From a checkpoint of a small mixture-of-experts model trained on Wikipedia: width 192, a variant of Muon for the experts.
Below are experts of layer 12 (counted from 0) of a mixture-of-experts language model. Rows are named gate (a neuron's input weights, with its number), up (a neuron's input weights, with its number), down (a neuron's output weights, with its number) and show model dimensions 32-63. Each number is 128 + 24 x the weight over its row's rms, rounded and kept within 0 to 255.
Before each expert's rows: "comes before" lists some tokens at least twice as common just after its tokens as in all text. This comes from a sample of Wikipedia text that the model never trained on. Tokens count by the router's weight.

# expert 3
comes before: " the", "ted", " his", " this", " a", "ts"
gate0 [133  93 189  78 150 135  85 116 153 130 158  90 112 138 136 123 118 139 155 110 126 154 145 116  96  84 109 153 103 127 134 104]
up0 [126 127 123 185 111  49 113 108 129 106  76 156 133 164 177 124 120 140 152 173 145 210 141 163 153 104 130 101 117 107 152 109]
down0 [153 111 129 119  81 122 128 137 131 121 113 116 148  83  98 102 131 140  85 140 148 139 147 119 140 142 139 128 120 112  77 131]

# expert 18
comes before: " by", " in", " to", " as", " the", " that"
gate0 [121 153 138 132 141 158 136 134 170 148 163  94 105  93 174 121 152 113  93 150 128 178 128 183 132 116 113 111 101 111 157 134]
up0 [147 103 147 123 159 136 149 170 122 182 136 148 133  85 153 109 107 119 113 115 198 146 119 116 115 143 143 109 131 141 118 134]
down0 [143 154  93 147 117 144 129 100 173 144 100 157 139 107 116 144 104 112 107 150 142 120 163 118 170 136 112 131 137 154 133 127]

# expert 16
comes before: " the", " a", " to", " by", " in", " on"
gate0 [ 71 103 140 135 125 128 101 152 143 120 153 105 140 100 124 116 155  92  95 113 103 154 115  72 128  93 149  94 144 128 177  91]
up0 [129 117  88 173 126 105  85 125 157 137 186 136 135 191 133 138 142 138 101 154 120  95 146 112  92 119  95 170 159  96 147 131]
down0 [108 108 167 139 163 102 161 137  85 134 120 163 164 164 132 148  90 125 156 120 163  85 114  81 122  93 151 127 164 163 135 137]

# expert 55
comes before: " the", " a", " to", " his", " not", " an"
gate0 [144 186 125 144 143 122 107 120 152 134 110  89 132 139 159 165 119 103  92  96 133 134 128 112  65 114 127 133 163 120 150 107]
up0 [122 176 106 120  49 109 101 125 147 156  90 128 141 147 159  95 144  95 164  98 119 165 140 142 122 133 108 164 124 167 108 140]
down0 [170 109 129  89 160 124 164  95  74 104 155 108  95  94 148 147 185 119 125 142  95  61 150 146 144 131 161 112  78 123 143 106]

# expert 51
comes before: " and", " the", " he", " but", " which", " it"
gate0 [119 121 141 124 149 169 150 163 154 145  92 136 120 158 119 108 166 155 147 109 104 167  78  86 124 151 139 119  80 166  97 147]
up0 [120 130  92 164 181 151 152  89 113 136 128 126 127 122 101 142 115 158 121 111 114 146 124  97 126  61 146 109 105 137 141 132]
down0 [101 125 132 129 134 122 122  94 137 116 127  88 131 134 137 123 138 166 120 103 110 158 106  95 122 121 146 105 141 169 138 147]

# expert 36
comes before: " |", "4", "1", "5", "2", "3"
gate0 [143 125 117 108 158 141 164 140 104  97 189  96 133 178 148 124 127 144 113 140 126 156 130 114 136 150 108 151 150  79  94 131]
up0 [ 84  89 109 113 149 130 152 113 122 137 170 103 122 140 133 147 166 109 136 118 155  74 132 130 124 153 140 140 112 137  57 130]
down0 [ 99 136 153  88 107 147 132 104 144  95 109 144 121 149 147 156 140 150 134  86 139  98 179 168 136  80 160 108 146 136 105 153]

# expert 56
comes before: "\n", " |", " –", "\n ", ";", " is"
gate0 [120 117 153 153 127 162 118 131  83 141 127 127 125 130  99 165  80 150 112 124 148 109 131 135 137 124 117 118 111 148 135 130]
up0 [113 153 172 139 132  89 157 126 151 174 171 146 164 129 110 147 132 165 118 128 126 139  99 130 148 133 107 117 121 130 150 130]
down0 [103 108 122 144 130 169  93  79 132 131 120 137 152 132 159 149 141 109 131 121 163 100 128 129 117 126 103 133 141 116  95 141]

# expert 61
comes before: " in", " of", " and", " to", " were", " are"
gate0 [125 138 143 108 137 127 146 151 125 133 143 120 137 109 173 110 174 115 134 159 140 121 139 161 131 125 149 110  88 105 163 145]
up0 [144 100 150 117 123 126 143 131 150 119  98 161 182 108  81 138  96 128  97 131 108 120 164 127 149  65 114 124 153 163 139 137]
down0 [123 124 106 137 129  99 144  55 176 106  83 135 114 117  96 150  77 104 116 119 111 110 102 146 122 107 107 159 145 146 141 144]

# expert 13
comes before: ".", " and", ",", " in", " of", "'s"
gate0 [191 112 182 103 110 134 154 137 144  89 101 117 147 167 106 116  85 100 119 156 164 115 144 161 132 117 123  98 143 127 133 138]
up0 [114 151 145 117 152 154 152 125  92 150  99 133 171 125  96 162 124 115 148 169  86 119  83 187 167 138 152  89 104 148 148  93]
down0 [162 173  97 117 108 135 125 126  99 117 147  63 105 116 140 132 143 121 106  97 142 119 186 185 107 162 114 150 140 150 103  83]

# expert 0
comes before: " |", " to", "s,", ".", "ing", "s."
gate0 [ 98 110 154 136 164 131 149 127 134  95 137 127 132 137 144 189 128 133 119 146  95 108 143 126 141 112 105 128  91 112 147 111]
up0 [119 130 121  96 144  94 163 114 133 137 165 127 143 165  92 144 106 100 106  54 137 162 101 133 155 114 159 152 134 100 109  89]
down0 [ 85 126 108 130 130 126 127 135 174 172 139 151 136 152 116 134 159 142 133 124 135 122 107 136 200 100 132  99 101 108 128 177]

# expert 32
comes before: " ", "\n", " Votes", " %", " Candidate", " Party"
gate0 [147 110 143 116 143 106 146 129 177 115 100 110 138 123 125 121 148 167 120 145 117 142 143 118 109 196 175 134 115 122 115 129]
up0 [107 164 153 149 102 146 154 105  73  95 132 139 136 140 103 146 109 118  98 120 111 153 124 126 107 118 151 136 142 110 115 135]
down0 [153 126 119 151 107 103 125 142 133 127 144 143 158 130 118 138 115 149 126 115 107 149 157  99 112 124 121 161 124 116 132 164]

# expert 47
comes before: " the", " a", " his", " their", " this", " her"
gate0 [153 141 155 111 138 153 139 142 124 154 153 146 144 141 118 167 107 127 149 166 149 149 139 125 106 149 160 139 145  79 108 107]
up0 [106  93  95 151 135 121 108 175 114 124 150  80 125 139 120 132 149 142 100 121  95  82 101 132 154 143 111 113  93 103 123 155]
down0 [114 115  83 151  85 148 103  69 177  97 141 113  76 139 115 108 145 176 135 119  90 112 151 128 132 132 183 110 143 133  93 115]

# expert 31
comes before: " a", " been", " the", " to", " an", " not"
gate0 [127 117  54 161  92 146 141 111 109 121 150 141 136 124 135 156 112 142 140 116 122 114 134 120 126 108 132 111 149 134 136 138]
up0 [ 99 153  91 156 150 103 155 106 132 147 109 115  92  83 115 131 155 105 131 124 156 110  99  93  92  99 125 131 137 117 148 117]
down0 [122 111 120 130 121 130 123  78 129 152 132 132 119 104 148 127 125 124 134 143 114 143 139 104 137 157 165 132 116 135  98 126]

# expert 28
comes before: "|", "\n", "-", "The", "In", "=="
gate0 [135 176 153 139 166 113  99 124 177 146 175 135 115 103 135 128 139 177 116 153 152 174 133 106 126 133 111  89 171 129  95 153]
up0 [123 175 138 150 184 137 159 125 127 124 147 105 151 134 131 119 121  89  93 128 118 121 149  65 145 125 146 141 131 140 137 112]
down0 [147 135 144 126 170 115 156 141  73 151 159 114 104 144 144 154 193 131 133 123 137 124 118 169 107  84 114 116 127 163 123 108]

# expert 62
comes before: "-", "=", " ", " Born:", " also==", " •"
gate0 [119 110 181 172 128 145 131 118 172 129 126 116 136 120 137  93 117 118 133 135 124 108 144 114 125  68  96 110 117 143 126 114]
up0 [120 119 158 135 119 124 144 127  89  91 124 129 136 112 120 162 140 128 136 125 106  87 120  86  86 139 137 146 142  52 109 117]
down0 [125  92 169 131 124 140 105 102 133 177 111 114  88 133 144 132  73 132 131 127 130 135 134 130 122 108  90 166 150 139 155 123]

# expert 17
comes before: " 0", " 1", " ", " 2", " 3", "\n"
gate0 [150 127 155 110 177  99  71 127 145 147 124 138 106 147 136 101 196 155 105 119 112 119 143  97 107 131  80 179 153 116 131 114]
up0 [ 97 142  98 141 148  80 119 142  63 150 143 143 154 125 127 128 163 128 130 158 178 169 121  87 129  86 142 148 102 105 152 153]
down0 [ 99 141  66 155 133 119 151 103 153  88 152 152 143 105 156 163 151 150 136 115  86 136 110 149 162 132 151 118 118 120 132 129]

# expert 27
comes before: " |", ";", ")", " B", " S", " F"
gate0 [127 182 115 111 146 165 114 136 143 135 131 118 106  99 142  95 132 136 132 132 108 144  85 104 187 132 120 138 134 111 131  81]
up0 [140 114 108 161 121 136 150 138 153 114 125 118 142 124 125 158  97 146 152 108 145 151 140 155 126 110 136 136 133  76 127 134]
down0 [135  91 140 118 149 118 132 117 161 166 119 102 102 105  82 122 105  92 118 116 184 111 104 158 139 112 129 153 152 123 144 165]

# expert 48
comes before: " |", ";", "'s", " and", "$", "\""
gate0 [131 125 126 134 120 143  92 131  87 134 103 132 147 105 144 141 118 147 109 129 126 150 151 159  97 124  99 160 122 171 118 149]
up0 [110 122 108 131 155 110 110 171  79 122 154 148 156 114 139 141 106 126 130  95 144 159 197 116 129 117 127 124 113 124 143 117]
down0 [173 133 137 126 119 116 125 109 127 153  96 119 132 140 133 148 104 120 135 129 109 105 109 105 146 113  85 148 165 139 122 131]

# expert 26
comes before: " of", ".", " was", " in", ",", " is"
gate0 [102 122 130 137  98 116  82 131 170 167 127 122 117 148 140 113 131  92 179 153 133 130  85 169 183 113 125 132 140 124 107 136]
up0 [129 113 109  97 143 148 109 149 129 154 140 135 108  89 119 112 110 151 140  84 174 178 130 109 126 124 155 154 119 119 154 124]
down0 [105 119  74 140 163 136 109 136 108 164 113 111 125 110 112 140 140 142 111  85 161 155 151 137 135  94 135 148 176 172 104 155]

# expert 43
comes before: " and", " of", " in", ".", " for", " to"
gate0 [142 164 149 112 140  97 134 115 138 163  92 126  98  99 145 144 121 140 111 135 121 174 191 144 156 132 137 144 135 140 103 104]
up0 [160  93 120  82 182 143 161 151 118 138 133 160 139 111  90 130 152 143 113 116  85  93  93 114 136 125  90 106 107 118 126 152]
down0 [158 123 121 103 116 115 146 129 138 102 109  78 120 124 108 129 122 139 113 135 128 144 129 113  74 131 106 101 107 122 164 139]

# expert 58
comes before: " |", ".5", ".0", ".9", ".3", ".6"
gate0 [ 60 114 155 129 163 119 113 126 134 151 117 112 107 137 134 111 154 150 135 142 141  97 136 101 116 118 135 162 113 110 122 110]
up0 [155 111 183  86 138  86 103 113 152  89  93 134  99 113 133 142 150 116 158 151 117 119  50 156 121 162 102 112 137 127 160 119]
down0 [157 122 128 165 106 115 130 158 128 152 102 156 134 142 156 190 118 153 118 131 168 134 147 151 119 107 117 177 157 116 140 124]